Weights of a small mixture-of-experts language model, trained from scratch on English Wikipedia: width 256, 4635 steps.
Below are experts of layer 3 (counted from 0) of a mixture-of-experts language model. Rows are named router (the router's row for the expert), gate (a neuron's input weights, with its number), up (a neuron's input weights, with its number) and show model dimensions 0-255. Each number is 500 + 50 x the weight over its row's rms, rounded and kept within 0 to 999. Numbers have three digits each.
After each expert's rows: "comes after" lists some tokens at least twice as common just before its tokens as in all text. This comes from a sample of Wikipedia text that the model never trained on. Tokens count by the router's weight.

# expert 34
router:439548558499479459534494489479510483440557483568558454524446467457472512474469464568415572446556436568533429466497533481451499525458556444524474471567588490542506476413432583523547522508452571515420517497539460464469458465456469487466548442574508509498515467519422481525566593461439441490422559424492570483525570536455528457445543429463497511393528456461420493527498516516467541587450428400430515578443523441471557446527415597575528604507451447514536577538510475472521473528535568526387497535463539502449524588526389527561529566510539573425500423507554538540589461474399425558514535453475567472526427442582475470485525561465527476592532478407561506478451481551490450500456570559425508574520530532474480495503528544467462456559623455433556482620474465481427573482445511
gate0:447522523477508513576502482488549532490567462451540463571439476471516494509477543533401466480487442404500456484515456538496520496501456481472554506561476525563521569457487530577557463511438488524431417464487564523519460489451530503503539551493527592478602569469507486467564587496488497492496544430483566496528616500464458579500565382544545406436481500429387418445512558498454436590464381436447628374426548547488573430504484520602498501502548464535499598453505528487490487496445569532503454459499454517462506477567458485475590507578446479448560486520543527464590490454556554504510442564506548425480486371503472491531401527554515504470477453444479527516520495458512507473520526528407539589563467489579434546485492563450505481638571496515586496566491429495367565522592499
up0:505471431431456457642444423430446542543518466488476429524436430450496515479487477530541467393442584451514517459534483430483540551499542511499486555476494506520561512455578390425503469456528464455539474449500532505445599559455471547454556561595475531548442508438539559476455439492534457447466497467485423480497500567458479506538446481514520565502575577570466463399460487446570517438500616495497415540497528472534483492511535387447501424445423483497528499532464579445493456557528507480444454534405513395462481494427630484523504513396546392538452547513516522461445528492566461448485525548411446452494506485562527535438548519524470550517478423482382438485469417544527447546532420402556489335434507518559465549522535537511478509530503457487431451515569536571534479492577473
gate1:429538472528436488482435441502538493423555453531484523598477462446452450508430437527420507493578504517569474440479592359535585553478541450546460466563552440516536441490491411550581587414471570473479543453540496414522424470577445460480499421539500541534496437481517538457528498428420439494493507524430565443513519543451434434519503385431465549535538461472420504564418638525476565519535477487449490518503443412490493502505461520557527540501438441487570532555513443484512483489489525585476536492413574537487498526521549537462605551488440471495508509556481575489431576512452504514490595524413558504549449477477492431445556493488585473458576430524538541414433426492418474559501544621461511499500536530418447467543518514473489421491489524399472413473536426570530580476528466
up1:389409480489472405544487517482525490542462477533449554480489443499555455532510432471511456422440484455505504516529455497554520569471647438508482469527465442423518400440567541460542394509454500508465575579506507512491449458434447427548464529573479595561513391467519523465453452495425483540427455470537577563474515512526497546505488434520514502567511583514359404586508604499505535542484482532465527468540500544470499500503461496461590485526482513521498565452488527412545501508445462538517463465457490487489522437446530529511467456403403490499363484524469568468476490427485576517474588469527561488548439484468587509465560436597460520596501482480422420448563404397506475446567452445593585519558492479441534481427406557455569477548445560521522492436573532484570514517525504
comes after: "3", "0", "9", "8", ".", "°"

# expert 5
router:465553570496447483515437484478566466394539514532527444593483465467477474482479492535493560445567406544489398484496548461457514580534538507538466441606554474545511486483468536605530502450439556519433500499589434460508427447476491483463540448542522529527542436475453530535552515365482437456497542403466501474539621553399465418496511433459433514378555442460435461556496533570485525574396455458451608529479492419476576480540425562546533524529445473503525530582517489487541473504557543557442531548469559487499569585505428525505549537525545549439471458565497538568556488496505496562521526448451618454543485439584448495486566519412536460520538493431539552450495497570446443525446563565457498576557561513438458527549550555508489502553637466469561496542423442505432539484467476
gate0:403479548530486555560512450510491510549457443609457496512529511503516507501432522510465559493523515528554418488539485463423507547555580514546509522482454490481591563506452420560598459505519510510373426541470492525423489456526428484459521506495487515530551523517457518430441530458475522391473476509571528475617413528424477449444615503538493471487510444440501427531512477591520551490453445465487521585482513525387515491501583503433562457549493485494454521559496528416500452507535590595495588566486539496514566586493517551571492565411587480471491520565571539495572503502497467520595508477488496454536504440514451517463602468325486445575453478476475575486439482538464443463427634506483488539618543470431554515417550491432395490487586536436571481572506497495473461468458451
up0:561473488551579445443477526449571454445507551398469503544490468576457504540516475526478495487509527470439570484433487544523525402449444451462522443516483500482383459556519577544529507482559479476573601454493502448502436554414575519526480486439461539440373554486605526562560425487508528622528534435516458511369577475534498612516422510512471516560463539501504542490472494462525475588593580463505518423529487488603475434507415457560512554525484507449554471483485433558481522499517470449512391462548469484482415463528623478445484425587448514555481497378499433493467492528490441520499485476507569508508559494495519461586472464559527482456576554517551470451474523459550617472554399491478464514383461516581483464593470494527478583547388469493426457514457539491531575509512497
gate1:494483502428542495502453481562449445437546491504498591497497427553514532503456534558477534479514476399447570499458470498531533580563469588447415382618533492453468537408515489491470496519513554480509486480536521499452503543487544491512446442490458469394581513540462560489406520532477463540621562461481523499562516593552459550523533435520390467528494525432531453426433506474406647515564489561545523554534485393502496537499551368481525475473420523509471425487560523585553425556443559408515484461432568518438416408492378506553477515514440457582500513430507522523487527559528507469428490519472505451472501440597458517475466428462456487474446511588475503346469494580499441501591519501496501439539547496432504496439522504540495504436542448519546481424506426561428487473573500
up1:499536478514560565561533501533501552521488471549520361434521532577474487547542534514491478549570615562519431546468544502469513449478428455546544534437385512531457456550406491556481392466470470526505481550531484526599510471483495339518519518517447526555423495457519488525582539470511488461526468470518433468499556414504538480527471497506623435461411445532450471588543451557529433491453521407470448356535452582592512498530449588523433510604498472510514499573560433432452534467471461585556480524405472459560511520498543475484597485521489405509489417498459487419561548517531545447514520526600520554401519559538482551446516527588482474548494455410496550594491528509493559466483509472485521553379457475598425447524495488488496505502430526474449540515431510489503579537456455
comes after: " ", "–", "2", "0", "1", "9"

# expert 19
router:458540511447446455490422481490527454424568460543523498599464446455483375466466505529443585423534449502520409425455525453420558600482564493586434415609528448565489440463468538521530521506445509540470509464607477481483477470483456443493523486530507502568487476502414532461528530502454419422446514459451511489563564613430505493512551485423484513426564426479470477571421536497488539565426501443432591537477522457454560460539487511496506542546442450482535569546533471495584444578526572544379526529493582479421565534533454498538531521494533571442504508540564497586548495458487460567527553443384599479557477465502475480470530511423565452549541458441519546448497482555508408527472549513474524551533616533465475550510538585464501495527651470492519430531507420584469530471432506
gate0:474573513496472400593519491417519450483562509517517397558449430471502504470479422577499551501465480511493466523458510521509521588570511340518481449513563502533514543472490569546532539369514567487434441509512416486469446494456479503495559437565481538566500497523494553513497517438480485525452506463484507508517482623436467477495571424535429519478535427484451490485456642528508537517427518482491534516471499401407506485635472566535554582441474441488541609559467564522557413523489534517394561495393559479471448534504476542518550616570492499457428462503574517473560548477450464509489487498538532403411522459529478489467571580428475415514570448484550478512483363514433495553426545505453460548608552530522496484506546433463504507553594494475527479586454520508434546438476505
up0:537462494509514432506480488515460529507517413530447406465474516602520442492511501511510418529546566446375490444481473538538435447464494444422599501527540525521481408511480495520503502534654584532491578553512472480527520540473592451492539509552491488517443514435521456502584550571474520471460460462500458476488482355473513435476514559472573546478445488508446419488521459659378514530488498514484576486437549479521501560436413516456433590578486485487478472512614453494523573561463533509472529508534484540439456528520472498471514508541465488448451439410592487570531550525554514498425431552405549541459426396551504514499553436560585607538450612511506558536507476429491461545412561483517539475453532501561374545553515480537436503537473513440428499518454511431564516441486574
gate1:460475485404508558562531541469441494471471482417509509536513477514483575472523368499566532478526533444459481557456505516468539546527556498464507452595580569528527522633561510471476503510545532507546431455462443423462525544500432497539601518430426528436462543509461522450494535455472520532501487541472432512446506390502378481462518488463406517491559567533510543405469485393425503489462569510467501456557475493461475470522514459501571502423458514510593446509393539474475571525460498444485421546463554558473478520426543531481495550515519554451484616507499470467394466432526438583539441530500502494492495531420592504404421486508501538498440479581485519536541372415526470512454565578406484464451482507520580563522594522517501576397495489541486417668557558555502459480467555
up1:492519468560439545464450540429478511487555527516451449454552548468582488522499536522542445543408541552573474452633512550532440432498564542518528567472448462496507401468464469528611459505442460511428506494524534527491522548398600591556553548607520476436531525529556518520567513511577562428562535463557515484574484586542592503503452527567543462513397499460551456592440443559587562454548478528522529600484514582490539500504474555468473563491480512500468583511476513508476426593496497428534511420453486415439503517486433492482578483498498505534517463526462450491589585550483563378506580445514468534525470446465446452521552524494494558498575547493504554421494524500454512442513413423537469603502442461424441438478425502522540394613478504513566590398427494493547485493481495
comes after: " |", ";", " K", "|", " (", " T"

# expert 14
router:439560570505437450528417443450524488488565464562541469509458483465439425507459471588509557495528414571517411451448557437429520584516519491537443454551555487529558452431504516514536518471469517520501497443540484502472459491474468466419537479549517458511469415477449523524574524465430433452443537464459538506494591532399455478488520424461457546440562474490459501570434566546465530546498452479467588524441517465451531447562453590616611534480483466505575567540493491464543479546537583534322479537487572455395528557518471565553534618558564537448492447518552546553579508482453440547611498409457592475537463444516433480464522473466496460511524491468501515445429437530493426513452537593450496543519586550480478505578535515489477514543627457457596471575455524525471595467491494
gate0:443566602582586460602475434442492446505514451433504449581492526467517521522385554445519451506479514516568588491458498478417400476560657539488479486475469441511527448591445501476520446470585517475480526443509445528499495447523556514516399505495480349568536485459480492464587458427583476489518514532421505506527562497512508510489464486495542516473395531488504508551542447502524512573581467453483488432440532512601428558463512516504495514540508522521566487505576453508583535432488604558531448471542550489646543530470458505475565451467505489534480412482438580512446444454612586563502445485496487484494535557554490513515527478496577415495516550564453585436464536436543533501438474457442491459465440425490502592547538455550489561435478379503475572481408480467495433462547454
up0:514487451472499523477450505530461523495486585515432545442482489477477399532495513570539498541513569498499498459633637523486527600525458535549505503441567515415405496434511538541506402548518482376557418545483446516580531529535509505454573461494426566513430595501477503468375440570479547479539421508540476512508502523377539499593517505519488448521516490499508490534592481514475558520482490503464591469686543460525525423541511444538536458404585462472514592565530466497504534496506542500564542524515519539485539463443466499510496641459591484630535577493575485410529448582496465448562436503586500581579444525606514534499513525548441549502458472535507488478515544510534449446567495466508511531564488483562572429504489480465495539514506565477530498597466579502519536552508575
gate1:512524514446524441589474418385442428521461531453554536451457441484492533509537485556479552508563404560501501457537500459454479501499557487447536498386516535464478518504523460458530466519523489451485476467476487499498560465398489498554479558449561457553361469507506530492467529633472479524442494540536583469511398538561523446499575476578455542535525463475601456417521493485432514524459434481554529560465467455478526488493524469551467467428568537436530524519524539485532519536505612433399448521500435484594394518574473412498487573497486571450556516493549444485530548504447369500528473409557489519525398415440590582460503448487467604534545517567548517533487473482488459452504532557408526486504498528570456506429467457487483508365516501475451414691565492540448537480517540
up1:476559502522453442557471455484499494488436469403475538557490573489588501522445455496510476534511450498457393452523543629604436540544499555546487530494530527595491437413606441479521508631442518464423473479560581505475533532571506424474601524553519455536446512465409455473453441569444506534475587534568519501457537490490410540448550398487421556535460461519580406434491568457462509506456422520535587472503487455486465530503556460519574454489525488471613552462392454497477542527445576457424518494503403487508433566591563453567550464502482510471541445502569422477523534543551466506544480502416516528466438449466596538449477517496542583590555404504458462548532464450454600539497506456566508469588519472533429484565491523547527438517482549488463494509468480531417573479448525
comes after: " |", ";", ":", " on", " October", " September"

# expert 61
router:441561582479421418514454451497479475478521465515518516575443457484486473472473456558467543392532437562508456419465511449444501522481552442556460469531563468537547474471456560510561621436480525543445526445531437505483489478432410442466555484538519486572525391514476531543588527454476487462437569476480535486495521587415440490485530469459478588416599445505447469540415522547473504583460434489479538545481475441438548477561454581565551537527457484504587503535527469466542489566550532606321520542488524454496560536579407557537514577541581560413476454531533596510559527426435478551513527460451574501537443481561462472446528520439561470520513492463507549473430473516474433544478501593465537558544545613486494502550507566483495486526682452479535486508436492493441541470460477
gate0:514504545491440569411369499480500476478484454443526541589473520468497448529536533499439498416444437453356515479477460505446496500425377575487425514494560493589552465578538515507479584441459464487515519488484483526541453489433568424480443457515534486559464450486501534543457558503502518537452496486452515524448535475377496501553516512571549488504452483520457506460547522540435505620487471526495578450523510426468460510574506446489315433503479482430517502477494493396442505495537506597447465425506474504491539525564613454532510559561569562437476556503542596460531468566463470582474511436427557501584439494575438578461469493457530514483429554577445578533509497436494503511499459456483524409530621451490527483555458552536475475518600603522471500539466554532461642479542477
up0:430406473536509421374361464542492492478415567455519560619547489454496473477475509474564498452421520545394508479449522582416493461505462467553476496561507414497496408549520555499482416465482475460506484399530466557573527494471538418582571511522478533474525497484532522555584500498513505468465362465372471512474538548536444539492452501484498466509461495491560457559536523468466506525471501504587549515571440581435543451616519617545503504471427505560468496558487559451396515449591497644542529443499547453423575498539383521469479474553474576512498432464562533523477452459611530514467507520368443507536548516441491496513480483437476433590496529539500594558554475496490468486453474513506566503524528447518479468539459565534465479475465573542535452484480502490574505593469506
gate1:450585486364503571470511533482532507487482481371571513544483483485459554531520539481486532475423516552521539518498493519462486432471472523455474520480513586532498556567461552486577487464516447534565480586419516498510469450538639509458419504474500518440522444559502430508548468504483478530515465450459657503496356506522547526465524529539559593434449492487443503422504495472513524479420425542486451493443578493573440504446505510546383432520545465517437507533486507516601477537497529520492386503498476524529566463544525508520497595536522508459494529448495535519615542485390428533445422410646516563519410609585547508495496526464490493498560507489387515493430583506511465479414492425524514521430516599487600463479529509585475512503585537495528512602552477488424543528532427
up1:681483455375417516489466536511471534494472590479492465481494541512386539520435505526570573610469447578456433529537532508445463535508434536498395537603498518474573439386604502506462467470527494440501500525504494527464482455557456548441639483508529538443522491526510430537471442491514526558431577470510490498486453428550387481500534488429429476501568476502495569468555499520501478507435535531504567490547465510445480543552483556502423503555467514566541538439489534550366502451485535416521480476463467530451483449489497593499486462484635489521595507524488406538429500470431422531598518561619497554496578484442519496497467539461450659402511516520580439520493517520447495574485496467468501449428427542522494457506502428471469518486416534503538518460469483513539563480490541
comes after: " |", "|", " the", ":", " a", ";"

# expert 46
router:429582579511468429511454455484514459469567456493507486588454486406464424471486471559421585376524468539509435467474505441433503560480562503520449460539565483513504511491476533594531550407464551538406517483533440425477482494503444410500545474525518475574538491476441576528557546429426454461428551438467537490535561552416466437503507432425489582481562432503425486534423503548467565541400514456411542577476486456464533500581454632529492576536464365494570535545525426475551437507574553562426525536476534489520521518522447503559529587523549560478502497518568582576512498474469451534578536433438528466535518426527478470491555491409575484539567451466517526441422477507498381541434551548443495564529559576472443502569509549457454464521538437467498479519464472542408542464502510
gate0:495507582478538463477496498543481441473540501506463512576592466484454547557530406473488501502419537471520534519533499467483530465429562458415612403467453511585500539546527533504515592503583505468429478524439480480496510487480462516545501520416584523566471473524414492483460492482417413508500468471537599483545344594568467594527501549448487638529601482506531399439475525515489484487491471484457475574495529487598492508440450495500399486420526523521506504608506374439556485516582479520520496500515393438502551468453548564566468532554449493486531509492487495489432515462444496487532545531454467382505518532471524469536446535505508437480519481578510454452498459541533445504493549528421547491470549551575389548424468543374496360472479443544475429459536432455541391393504519
up0:634455465465550541531531611501508433527519531576454339403471488561548555481493479540364564578357471468447437472516503492521534516564452481515457516510579556380526499498554511535496486470511517582469564524560521564547467513448499442458508464554513434350467489531618445553467556494470534529476498450501500545528541507386618482483542485544565395481506411458476584465506446468476513507449513497531498511483546469515515461490525558499467537499484481489555544427505483564455443443512577473482528503452468630438510494524552536447468549491619488464530569483520490450516511584484483574507453596560545507484497428468467560459568548373528562435491520433451545493455542503490545490540360401472392501524484492521488526510532465471474542491522482512513480517447480534505557537426490
gate1:507540517492550423547547417398510467546514467516541524498413442494540437510470455453469510431579540518515459552504444466503517511539633470517460478447476479441492540540411519459517456500563555530467480484426539523527507503455501515541461487548475544571513464405542407520552505554484583534460514576549510491444505473505546517458528554537486512513485501486537487482590489512517492555548452428534492496501516507430475482406430499566672496446590540512468419509507478477480380484462474548489456513504448391461463487530464480526431485488552580549437442594477532554577508515393485614523563357490530521483487507464573435505645464505385418515500506534521512477627517464528415450417560473455599501454384504396485468420440479482534550478471623483513500480509519469458448563440522
up1:511417532501568386466545440561460585538439522508503433451538496530522390494460437489476484484438496555468585527510455590526582589478418523413526507497483531448472526494450530499499624370555518593517481489430549477446489488470537504551506537503511485448458547526456504573452504552494418447375471471471616468355426582524482551528495583530579576504559483519529530389428511532540466456535454519562471450444458461489517527515418430483441603553472575460487483450490462465518426475568469487516526526515532421471455500572548461561425449511512510531498518526458531458520505526417441432456434541419492466529494629556499512501516521625468467423490532500534418557468530449494401514485580511622472468502511539509480516392503512523469497471508480554492491446528470507408449447548454
comes after: "0", "%", ")", "3", "4", "5"

# expert 53
router:498500521479434414477442465468541493366535480472552472500400483468492454498460463530457562455537474561498405463479526482459560555508620477539486442536544426526526470480402560548530553461441539552496543452541466477505489407460467457464531457536492504533479475491455490523526498480440400437427540491431540466538567539461487434416512475419437539412608473388457474518488578549486540530434418493445534523508483412446593484517479548536524606519477484502557571549499467473651466490584532585444483543487547466409597549533419545509559549538541588476482453539510557521553510437403472522538513442460508459525480452551423464490557523501501417526529485454522543491424487558466491572403553566455528579494546500466501539567544545479466454577651482474542475525465448515425545460442419
gate0:511516526548474456504448472488455535461474522434454515524421497586532455467501510499526423373593432488440484477482514555489485555566502474523484519536515386532467410438589428459425589484486532537512532472577480586425563466552559490441474562580545475600477427481409534470473437575423528514461499521456534535513527481435568471587551469444442526499586470504560541519515527555525518610482602532551534423502514494494472499564490426431476448479487477555516489494482539390392526535496437526509535459475498548538528506600565452532452522527527513503550479600548538534599477509663602575513463506364572510569484510486505562499511418418566491545409424563489465487516513457485471560506503556481490445566521479464434485538492530533534458532527551515475466502488534521429528495669500
up0:433522592477549411549557633505527518535545524505398447472485439522540575452416486474490508547381523488481492494510434469487591625513599481469496563509402467485526486434535595471525507421520503500457553578503600492444483500450451484470467416582567458489489603536500526458467487500495393515437504396530542500587455503493447652529445603472567471533512459549551496419468447457520555509467484527506497521485583454556441440443487413503529500518482476496516460513574510518495378486543445411498497450478450486530548521494485486455476385518483488524484388529473511521438503462482516499510499512507499423504476440498496502472553532435528542442540464529500535480453499378488452489525428444416369501456493486581468465481365545485554441478501495522431528456402481496534461595554573
gate1:532482455543537435467499440484538439425515426382557542512517501463470522536428503465511428483523594494496592504470462582433463589424490380544499528498468404521594518524546497513539530562526470505547432448477530534618516514482409479452555431575591562536452473482494526534497587594545480415519480545445495417483480458520437524438521554482503588555534435506571505451494544623501471591527441548505468446542471447499485473505462487490613430422503529510430461492459565449470495530435492454482451450541590428462536530609561503483562515574458469525506530429465570459499540498562516479429505460467347540396495424430547517448455479481527470562529514615623500526422428531503498501441488541391557434474462540482465494535450510531460520463441536530491531501550497523512544435481484
up1:539502455513449413435481547474497453448545424428511521465437535546574531550440508525463517479349561558468540488514465510558584564372573464491493517496554415486503455471540459477494521520452482469597510539520526488522553475421409524437523515594532566473471541441448472456499499545449487507503504575549587467435479461449485603513476424486513565423515476500523497465446583576577553596439464551519421558515422382576606475566497491441506508511424492537564620517507557427522477540507530498468533430527478433371479538539492504434498442493480573480478526482501489447481509529549585491477571486428517522464454421636559515486531560574577603571475514544457434459467475489567505560498448530454455572559483540486441456527457548518540482519592506563465460452488406518511527452434515
comes after: " ", "9", " (", "8", "2", "7"

# expert 39
router:486595518469495518496495490444483486446620462477537448540490477487484444491472463556421576510493475550555387449471514442458500542505512491525448458538587455581518506461450550595545560488451531527421478476552501460467441448482456482488523501519517485488469481464483571585495513505449435471420614460493561483524540554465485473451533459476488549432526435451468465528421521551484568533420447444409570543421483478478517456555405593516518562500489425480577529570508459425596426548564525536333534556481521472447602568522475530544548556573608493470507487559543510536521538482379441539557575393471573466525471479574485507445503529464521472475558497404541547491443441519504441547424527562468551588481559558489477505525515559441408504489630473473509495562454440520397520470418483
gate0:418536573506520472508541578497550469548560501426523421500483506484550505457518570504367468513471481585472444500587430553459517552448546532464444507428505457465438586517416417498481497506467559454457476513532551484480526386485477536478461487546472563533469446444559449373476473492558532487492520492513637530558478529514440582487479539480523489531499424520477471400520450429488468551440455416423505429454505531429493537451574457481470495543489498405525602476506405461456442441548487548515548415463517525553570488597531530510471636470522564347513518563544504422551514519439416537545458422580490447416534522515462540538514544502579538537428474506498480529510512500535464412572499495529562526540496547416450478482568462533518435445408564499498446571479481407388502563519502
up0:569460481405492531551473434503471436470546493538414603522511452443512471475549496605507395562538508412489488450518575409521522499472440398520567445525557474525501509543540549525504452500523542508418611522471512603487447623549472540381596558498521482453499456526494573541451504479479453509502589526541446499544469506518522509563504475490510486451512494524479394470488563578454573456544478492534473536558453468511440452602438491456541509488521460580582492494490443382540576649439461490548421514465518438484536455518554475490568399434503511503476522426417473546497522448519534401420478525447480489617417428499522448498499466467437449483511436367539433516528431437569500486604545488479451429455451461600575529476506513551525502512524484572458490530499490539491487492549472
gate1:440555495453489500528519499474530530378475560547546496447418550462544537523483534414352508476527469686493511496523508522490434470495413573415424550470538581573503469488480319578476558538475541487499455557557449465443585392561516549535498516552455456469442429433501493536540493511459457504478515483466551480587582460487513490444502423457529604497527475544357496458515464534505384523491509563515454587491454404480519592489531517571421459545527454491530461580536545374456472384424535480481538435529495544499469500506471492524576541469502485395534490548510515456414482513417462532441490484574524532451439440499547498556469471484491556495499500465464544477481515531449477514502515549547469477456486563502470567541513471442501469499445417480549415435550420516475551542541476
up1:460596468560549500543504484493539422451524435482492493481508469494428538463584531510457484466548454551432463448518466486485495489536526515555553506430501443479451539531569449590550482519480543576492395580452510466512483490387593440528493517484429524496598428436582570507455487514484497501524494559438533477451588457443550525484580568530488465469445527530459572470488556501539424452493441561493506466477485483511556602489478473573567523428461532506572498476485449422527456483485494547494521502452468563522493429447534572671523520467503428469458488491538477460388452509493484551519448424547543471416491478573426535556502497522469365489462413499523423447511479641479488396401547540590486501514455419426592506540511419541520526543431400473530458455512514538358417476468451
comes after: " ", " (", "°", "-", "″", "%"

# expert 36
router:494494547485468482482453492413553490432523466549531492533451472521500416485513446563430554395526457514489407469458523463448518518501559427569425441550546469556563456449406520554554515472467516558505470454533425451504456475435460484500510410539483505550511454481417552565545567466457473455436523460490470498491564564429525399455491450434459552441596455458450430521434540534460573536426475477477508543508469391460571439561408496543514543534453399509509572525477495430540445583553513565421567507435560434461563556561441569555570533545561555444418499527565573506540480462483485546488532464486573444539434451547411451405533491468545428527507484469561569515433409496444445574451559571462559551610579570475493482510518516489428451523590480481457424522470422527486532504441448
gate0:403449576420396474481515461562635451498472485514554513408525496494467493442470481550461501534531437512516470463560512478434444482481560489448516465481556429488557425457509605580537557419508531410545417459582435555499471455457485556437510452489427556554527525503576520537517510483587474595490514500539518444474499533480430450540476443510532481506432573569447462485581427552461525558480458516494446549456452353458474491583415450444537551462473551477552627492476442483497422548513548466417425541558505456539449454519531466500536452592450547534554480553458502478494436469536495565561486474439465520503487467552461555412554519462557495581491469466510546462544427471539501501577483519466433497497517388512489433490569534559494564483515475503506627553578462580473446493337492
up0:560509489533578506488394469462499504478585553529481463533544401445480529612498569447449428577465526542456625585456465419587529433532526451554493573558475484441475497456462462495539364561461458477449587513496582510455427476547517469510580601493579467436476583528484632445510475436436507493532511497485595551494473498610485576431495489500484539491539444495468486532436524454520557472573463462553472491456526570563439492472524555541516525519534487462460516454440478431528464478523569434520448598478525497490622526454545519507516547424557374527548580507477490494496485511490404519440577480450518402474491405418487490507409527464449567408492529475488483546476533550514453461472428486491537446504622494446399528457513514486495437499484576566423526482459513450472509452478448
gate1:553457506523570467531459512455519475493452533475504501543542437537501494551560467543475449589538492482616420507510491520559428502481468468466483434533526562449455471476463479592418606417482607504479511472497578518540585470552497394467541541462442524472517474566528484521500503494560549417581506425530489494498533539530545472520495482348524498537439482425485540383431578590458531521589558435469454499475494423547556449531445498550506404437476536454437507430415465564516568513482443574446422613532436470513539569410456470509537605505418439530454472498500457484423463357516517517502505521471593519446495510511470466528487541511529440516596551538574492523550407507549491517516477548410504509616511410452544510486526573540489446428515563578408451491525472521458420512457494
up1:588438490519510558487463541472578511442461445486464532640522548530559550466582450436470441550512484451504439450443404549566440533475434436507499450447503509451460476511596463548435598470463568463515483481489548477522590480523662491424541526482564495456513415577494485494490481452467486418574434489576477504424526579497539389434489473415451451525523535486549510449364514566529596576553567474445539492465467467492497535523492536546504439512508454427498498494465451504504481601493466635431430580435436499538508519478472487412455553490540533541455474533517442450449510410521485501536453507449534518499542572476482400438495553496487514464519452508560462610551522486599467535499505530428551474554515455530559535601439566426472554447546517454472446513554512555465521574449435
comes after: " \"", "'", " (", " pro", " un", " Pro"

# expert 1
router:385517596517455422562474446465491423510571484551514447565447460500459452485516471562449563493530417585493428449480538456452494515487562491561432465567524506523542479431425508516534530412459533535432502433535488497445480439441432459461566468565486503535497432498494558534511503454457476422424587461446518508528547525429488429497536473462454506384529477514412475537436506571460493516475448466471518554421519454442550455522469542520530535525452457502553594556493488451584466536568530543265537498489536489459562565556481559541531585516575536423497510553519539519587509449435432550566535452444586484536486459525451478465547529411484452552545459427540551441420486497442436516441525539441542558535560598480489523504529526485450497547648458474538454592457480494451540453490473
gate0:481476466487501453452528498607465450508589657485572439452473520527532558484511487506493556544537580642535518434563574509592532488511516454618383533559504578485562495519478532496492520497498502464552499515489540499586518466597509513531522532581455514435494492482461532568559548515469565515448462546452580503499502362463530551427505435530496496447413474505390528481457532489476472493501562475592441533489418429440433560519460471427460483479382512460538633519512496467429484487403473577407470481511502504450516499434546423520577613494523430479520434523464598461401575510508487528472510436468512576466564436417465541486472515437503558511519548504464549472490519483480492494490514379471471571441522495506513410532542502464439448568553469506530487466468435484520524614559563
up0:486534487534444519481552520623460493505547651472547426499487538510544525479493520498455579523496526616470455463514548504472520483543404522560410519539473553475566505568511539521417584421446481463496457540514484521568501484516507462576568524544435510537568525527535543543520495489492589596469492506515560539541447443419521477462449410517509463485506425522373548493414556481543500543448564453516495592605478439496455596499458586457420575546501481485542551565496514533453506401464506571447519418500505581471543500489572495489595600440558442479509396514519587491414485463524495504507517488494580606425597457395508520517527524410579599474517526483500522476483499541509449524440464476488446538458466493551508440546561498380375515569565463488551464455462420488537495537500523
gate1:485432501515507534524480546530493499513491567438478471447588427557517603483490473512504634571467558439434569527482463549520459468543490447564539555512479515424516504514533494517494458515419512480564511465451493484591448419502484573515412524502475524453546541455536506447525498490445548480527554528496506538464537580500528538532474536519528409532432510441500543498526478454512545513480608577515481563504407566631502538594512545468426531496441485487549555545389466547515487591533553445438446565527576643491420486503500531497496504642443520534498568488496486551541358567551474556538442582462482479501571444527426520528438466457423445584524459495518640533499473544512573552481434501548411489437495555492496579503529631471561541597554437516521483521621540489511484551508528
up1:612486520563512529610474470543472553516408548400485497492510506530521602519468589540540536486465521419504596497474486559512489461475446481497588477415495488488378580541453468489466601422535466570514516560440489523532502384592621476502505503516556478486494505408493533453547504427432498591452429456463491472416562566522497513539498521497495622472444508455528499516485470476522514520467603582477544484570490532568534500559512463496407572494579499501482545556399513576548522543564537542440492488513525584544498505504544420484488557520475461554442499499521511517579463477499607528473472567433532573560564500497453475508434500516589490601515548587465600496502584464515560482482501495522507483408501565437464475559515604417540580608533419551493547411552515448480490519522567
comes after: " |", ";", ",", ":", "|", "N"